Weights of a small mixture-of-experts language model, trained from scratch on English Wikipedia: 50.7M parameters.
Below are experts of layer 6 (counted from 0) of a mixture-of-experts language model. Rows are named router (the router's row for the expert), up (a neuron's input weights, with its number) and show model dimensions 336-447. Each number is 128 + 32 x the weight over its row's rms, rounded and kept within 0 to 255. Numbers have three digits each.
After each expert's rows: "gets" lists some tokens that make up at least twice as much of what it gets as of all text; "mostly gets" lists some tokens that are sent to it at least half of the time. This comes from a sample of Wikipedia text that the model never trained on. Tokens count by the router's weight.

# expert 1
router:125105140130083093102081127119121124134100156132160088105151089153183096173129141107171140145096106145127137104097109106101115141108145146140102144128164127105095122055138172122156166160098078096147087060085121091108143161126149132109128134073175104164181102151101186091091154191119128085121145123105194159187103132151081144114146104147
up0:126128145166107071132104096115114135158147132134088141048127187091121133142168116108119115101145096154101156140115075129103135092061104115167151128079158114108114105144096096174162158113089086075116125164125133180167120137125106142137157107084162138157194122178130124098106112141138174169183124140174148102119128126191188071094109147103
up1:174135113142126161030140130135092083115096101147099120119152069145135107100136163142185113123092111145186184079057130123106172189161102128136079120106149157092076110106131127186138109184044102093193079125096084121171114143138133123084143145080094126163131153103100121126085120156114158146099145105114162197162120137055096092155170140123
up2:105100144116105121077122105163135166135114164054163100124090113142102159170111161134056126123129146136153159074097050072105119112166168122048120135083157207097138123180072145164146142150109132131155062189143151116181133146110143175153131150172154141159144133120133110106075089122112154175187170122140187149102116250089113118152153078142
gets: " in", "-", " |\n", "\n", " a", "=="
mostly gets: "==", " his", " her", " =\n\n", " in", " all"

# expert 9
router:095102142145103122128098111135072119139109127154130064129159034075152047144077080116114104072109058205136131097168158087110112133099190146184139120094152104147178108136143148134166184098060114079159162121110099103127065122111141132055111141129110138146149152137152184145122191159123150097171180149107117109141124161137186140107134133172
up0:049112105121188084116087120135144155099157116091156111088185130113122103195131137129230087107107128150137149028096117086136101139142169167152106115094132175080139141121124099141131094096137143061157150202105090074139068156111181110090170145102160133112093143124121133086149098118093144109139073227141128141170075134094145118149137099137
up1:148136147090111094101115117185068146170084101127076112133172122143201069151101140132116166102110122115204126106111143104109143142123179128193131105108143115129088170034105129090132159095109146087184090172135161119065128179133140141135117143096084139096195158125127133119101129129140181170223115132107145147184107119080120115104116098128
up2:142156116128128067193166054125077179107044121156147087134108126121153085139143122162126121126143125139059149156130184138145101131047183107088153173122163114086096164113174181160170146048098114188157145129135187148095112157188145200164111184166113125134131119093104152134092131093115124095159165156140118122179113132161194113133183138123
gets: "0", " a", "3", "th", "7", "4"
mostly gets: " June", " December", " January", " November", " February", " July"

# expert 15
router:105127166106134106163096092077140104151156155120138159081179147098159111101102110115143119088067123182098152122133160055125122139185149188127155101127084122154133133161112095161092139150135043094158106121070121111133134121134169125086096151099086165125106128121118118142092148111104150067182143139119146131122132084113139145058159155152
up0:102170196126098129168103166109104095123116119156190103161167172150126074127106083096169094085145134156137175131109127113103106119156117147101126127123141124161138132110147137161108144061126105069121134105149126086120143113160173117159155186108158088097173198093133124090057133145119156118113134142159179103182148140145092163123097112168
up1:076133113102149151112114150111147133120071145142208148134157165104186106175179101053106109137147164148171169101155112094170137171089127112117126107146092073159089113158125105097092155192112140122171081166123130064125107112113191146147143107116118117151075184139154092086089083170156188165142108122161147140175107128121162164140171145172
up2:169130140114177097103119113091152109146078099152120094106175126123159112119157055138158101122100069096176138103148126161153141074106114149153107179118096077158073164101158131138104155101144103158116154138052118114122090147160116136124147096134139107121121141098188124115104143149130100121115110152116104161115176092108104160122142131157
gets: " ", " was", "or", " were", "g", "il"
mostly gets: " was", " were", " became", " year", " government", " member"

# expert 6
router:099079102115147145083097128142104160160130123191081069169121081119160049170094135049129165121115110154112186164101094108125165132146149189140171175164104113094099078126126182136157158109053066145108170202081143134159144152163105201075136193120089170141150109150165099137102142155141114163128150094102101162103129142115098141178166141163
up0:140129130074180161091131106176118101127151084097110051158072077109201096101178156069129130086113123137080107153093145153061142146171131143158128066080120176107104143148119094103110107143145114083103028129172157114176109088155156127084128121180193156118155102125074139111145147108125099160147149092106130194115110165116147118148159171092
up1:178138093104131125134148074103114125097160099104096152072203087144154154110220109144048110126091142193131211088110121163069131107203134158135187114065084116189118137099129157127084113150095089120127110112127128108150100076104104093129183101133111128181172101137124093125180177110135125167083138121164138081074145164112154116121161175081
up2:095154132098192138224124128167058115125088124086064154133123132148170111111118118143083133134142120101148104101132167139129135107156143102094096118172120082128151127152167149121106137123062101120160151155124115117104094129141150170140107121125115160146117141142183163099079158163119147150131120036106112161118120188183146162171128068153
gets: "2", "4", "1", "al", "m", "%"
mostly gets: " part", " ar", " ag", " Total", " High", " area"

# expert 3
router:113109159099152122124137095103160083193157123113075104105163094058142084143154160136137151104150131185121133110151138109137169142159133169112149166174151140066195137062120192162116162113082101169162143130081124143117106195187137136093167200101113129143134159123142174106147186155129158117155156120080096097085133107150095174129141124123
up0:161119147064134171142112122113145125083148169124108151117074131099153197166086125080177137168153133145066116142156059188151154125163149144144126139111072168133075179101098129125147112144127109086149155152127161122080129194141099098151145162096179164109108126106106158044119088207122092113079107068140097129136079143130125133112117098102
up1:093082158114127160124130098162085152109134106077109160124122152145118168154127122134151144122097128228084201137081084167067139151124151140120128164133086121146140175158145174091155111078159081125155106098119104150130110135084109151128127181152139187142133125161169187167078064158140113109122101125154121187121083119148075133094157109109
up2:075224115192106096116171123060126107151113128110112145144198120149127077106140119094160060159099128119074121117139121085192134157157120087084168148123072158141130154114089118150086142075140119112140101152125091101151083071184133138142124164148067118171148154122183161158179099133165129099157129108136151110126093097114125092194147145088
gets: ",", " |", ".", " (", "s", "in"
mostly gets: " California", " state", " acc", " Bay", " king", " Washington"

# expert 8
router:134091174115065145112089087134140137094115131100144116107118145144139136114114134162078123061156105157126145091111116091118123114114159163122134098120180152093137117105138146166147190154131122107110142147137117131115102140137199158101078164115143173152146141128179135144075138180158188168124141104105144163105134159095202131093158137156
up9:127165096177144104076124110118171066145127084150129111138133112142124100154107182122142166084147121119121111106154108130153094111146171139138158115081147160150180192157183092167084165136138184067129149128166106087106137079125146177034152140136138109148099078154074161064069176117091228093172122157145123095131127088094177189156162149167
up10:165130128088087130062105122117143081145156123144185177108130120101110085112173095167119122148108085157107147084063152176113109114143098162169095157143132227116124095101044146141113149108065160113168142133155148181166139175190152108124105159099108163183110176095167116168153132151102128138157125085074175124124025179132108095105089139091
up11:100128132136187127145152080182131119174140080101125100159071087097169103136106103090105146152134111147166095145127171096164165151176147130103114126148103149104082138158132163110172123198142112084162106112098093094117186162131103076098171148079123110145137151085122064047109143128150137139138132129095135087161145143121132132130214133158
gets: " the", "|", " The", " a", " A", "'s"
mostly gets: " The", "The", " New", " A", " this", " In"

# expert 10
router:114142120104146128123164115145133088127157132155092122129206137134172078106179091129134117074188088171092173092125057120077163185121155124173105168108161104137141082135071118101077153144093113085161101172118139106184127143132136183131117131123098112104134092156151180093156140163105183133144126060111118168105112138162178085079128140128
up0:145151112091114146117133131105129152158124126106154169104179154133122146106105095152061164161146094140088149128082088073184075129141191141100083161103152152156058087158073157137150020128109112076126141097144141116169167128095112101063134154162123131181159124074074080132142144156081217150157084178110152121110150108174113078101109150152
up1:107115160120128105178053112151122151099162166094070162100153157191121104156146129092177111106065119132110162121082161101109112097123142180125137122094155141107085114206075164149078099139102129123101141128133109143117126124130128103078169103166131093153136097131129061116111139195137172144212090207129151098096139119133154145085113154155
up2:145168113150124116060138103165104141128130097111050082163130159110142171090148142096112074069120078149108154156155073149037123132070126126110108108109187175142116130150094108072058137182051127150231096095128152052149114178170123135114114116107170128123126133178117167146138112104168099187125099075146127127128180130139149101092132155162
gets: "1", "2", ".\n\n", ".", "|", "3"
mostly gets: " |\n\n", ".\n\n", "==\n\n", ").\n\n", " art", "===\n\n"

# expert 12
router:106127137129084157121123104137181193124131156113171115095097129148103128191137124063151147166156119149157151134112113078115146153108197178101128082104106141157115143171071117162072172149103083128178091116134138071154132121144159101081126170104138151122122116098163122088102151200141185075106153114176169148168110149117143135122150178159
up9:089137151073155099067159163107156105181093138154138099119113117123127118123092159073194140059129141165121165089148099149139111130121153105134122118140089144119164121148055165118078153098133114146160113180078114105081116074151198146024169125149145122120133070116154107119132131154111179087105179115106147171145145151175118105191175200129
up10:079094128162200112143096093095150094124166158130085101052134139103154118184138147168159155121186146217133211143115167076122092164149124130088145158101135076129092179129125110165148121104100134153165045094149230155133150067155154101158121185137161141168121126124144132106169113122159081098164112148136137117113135115131139069138209174116
up11:182086153140104134102083119143084189146083124104128114125166135148119122130146110132141151144164125126128148135124133128150168096139149117170143139104194055136149162148056136121124177088100118176149084139104143165123107158206134095186075172098114154137096171111179093133120107161091150148142142091095086111089076122124108158145145156188
gets: " to", "s", "4", "3", ")", " which"
mostly gets: " which", " km", " to", " only", "if", " They"

# expert 4
router:159074137094127117150173121133077116138165193155126167103146078130155109196121139128140129123132103163135128103105170157111106167104133178179097158162150131094138144160157137144124182069107054125195190147145062108083128159117128140128168150143103153152096088132165192089120143156105158084164148105153175118180132069121121147151223134142
up9:098081151149096083161144133126176116145124168087171103096197154133131127133074132153110071116139129159104120138178177168118138172187125148167121210051118109146115146158110132144128075136123085146125108110156126132082124168113115082159203123132078181110143137131142189186098087094096164129152129134150133128118136149131087116139228100134
up10:162153126180137099204147039154109086152125167125164137128110144144186158178091182100125132116117141185095145144104135130135079044126136123127159162129130139218144139142113154121106134093081084131123169117161146123143102133123174134107187122191053129080136061130125147112147153109129157170139177088155194148167176179116089119159169093075
up11:183178136102136134091117090144064052157139147109174141121168091127134117102163126071121121141117171163146116108131170125072153128146132104111146065151118147136109104146141138145120119149082131139188120126191104080132066150182139075082126138127129151178120179096121087117080131171169127129220094157149142135140107167116153112150169124159
gets: " of", " and", " |", " the", ":", " by"
mostly gets: " and", " by", " but", " from", " &", " then"

# expert 13
router:116103129131150113103152111097125107212115175176155086141149104086180103136153162127079110115073095127111153131094085110122121128096140161147107145195141149133136105115075147138113146108093076118149093183122138092112129166123110150162118148132091147074185138190125190121075185193116157123190155093129097112144081105138154162100129110146
up0:174084121094155126116089138140098119114083136092124124107168068097107146125104153139120084168069049120165152089100114176170107137098127159133100132173174051098102150112116103134143175167159123118110106141080099137091137106140132135143134165098120125164106099143160202127113108097151108181123195081089160154108127118120110133083138183156
up1:091137165165121033101133086114117100107118116122167082154151098081124113164143138134144170113109147161122205111164128167144081148134124158148117133131093182132165135160128154087106138140117107086211175127105103141147093159154203068102129158064171165117154116109060129062122112121123154157133134040101173074127161127142096064127131141147
up2:203209111127124142138147174110096139162112139159068085137179151167157091106171156086098166132144146193140156091079140127148123140109147158143092092122132160150114159162131188145155094093077111202178135157161123174121080128161136141102091158125111141121117110169111181153126176098117138160160108100156083077120124136117112118075109122151
gets: " S", " D", " M", " F", " T", " H"
mostly gets: " F", " J", " Sh", " H", " D", " con"

# expert 11
router:112122155144107094156104123138161137126160134103118078095142113040157102166122155136112184124148113148144151075103150144118151130134180126172120137099095148156138109119136156128099165112061088156147093165099083086095095150142126110149161145146161093117176125164144161084145151178149165067194121085100129142127111137111116107105141166159
up0:145174148075128146122173112089069091146181136036158165122123106139166109112113100114135151119156108150105147136121108148145103107146138141175114149088084111080114105201156162128095093105101083133177074129152128089152131101133075094119120118165153089133115127081162160137104102115200172093160105255135128151153158129126147111165122127194
up1:145121121171102092161168156125182088182073202089094144112135074118188105159155142106136127164124167157146139146147068170183099187113124118074107118096152190128141165133131132116108132170131144112136106149138099086117151081119088095093108139176117189135154164085112190125149072091154137077179156183144121111117137107138152115088121106141
up2:088125163160127137181129147171084155115103156124119150033189074118138103122127136113133084115101149114163161116155120152100113089145097126102135128125116155156107169108058157173155139173072058107130082177119129107152125182150163117117205151104140127127147203124079144089088117104162137206129081088135142172150017154134167135094163134087
gets: "0", " ", "9", "8", "7", "–"
mostly gets: " \"", "9", "–", " would", "0", " not"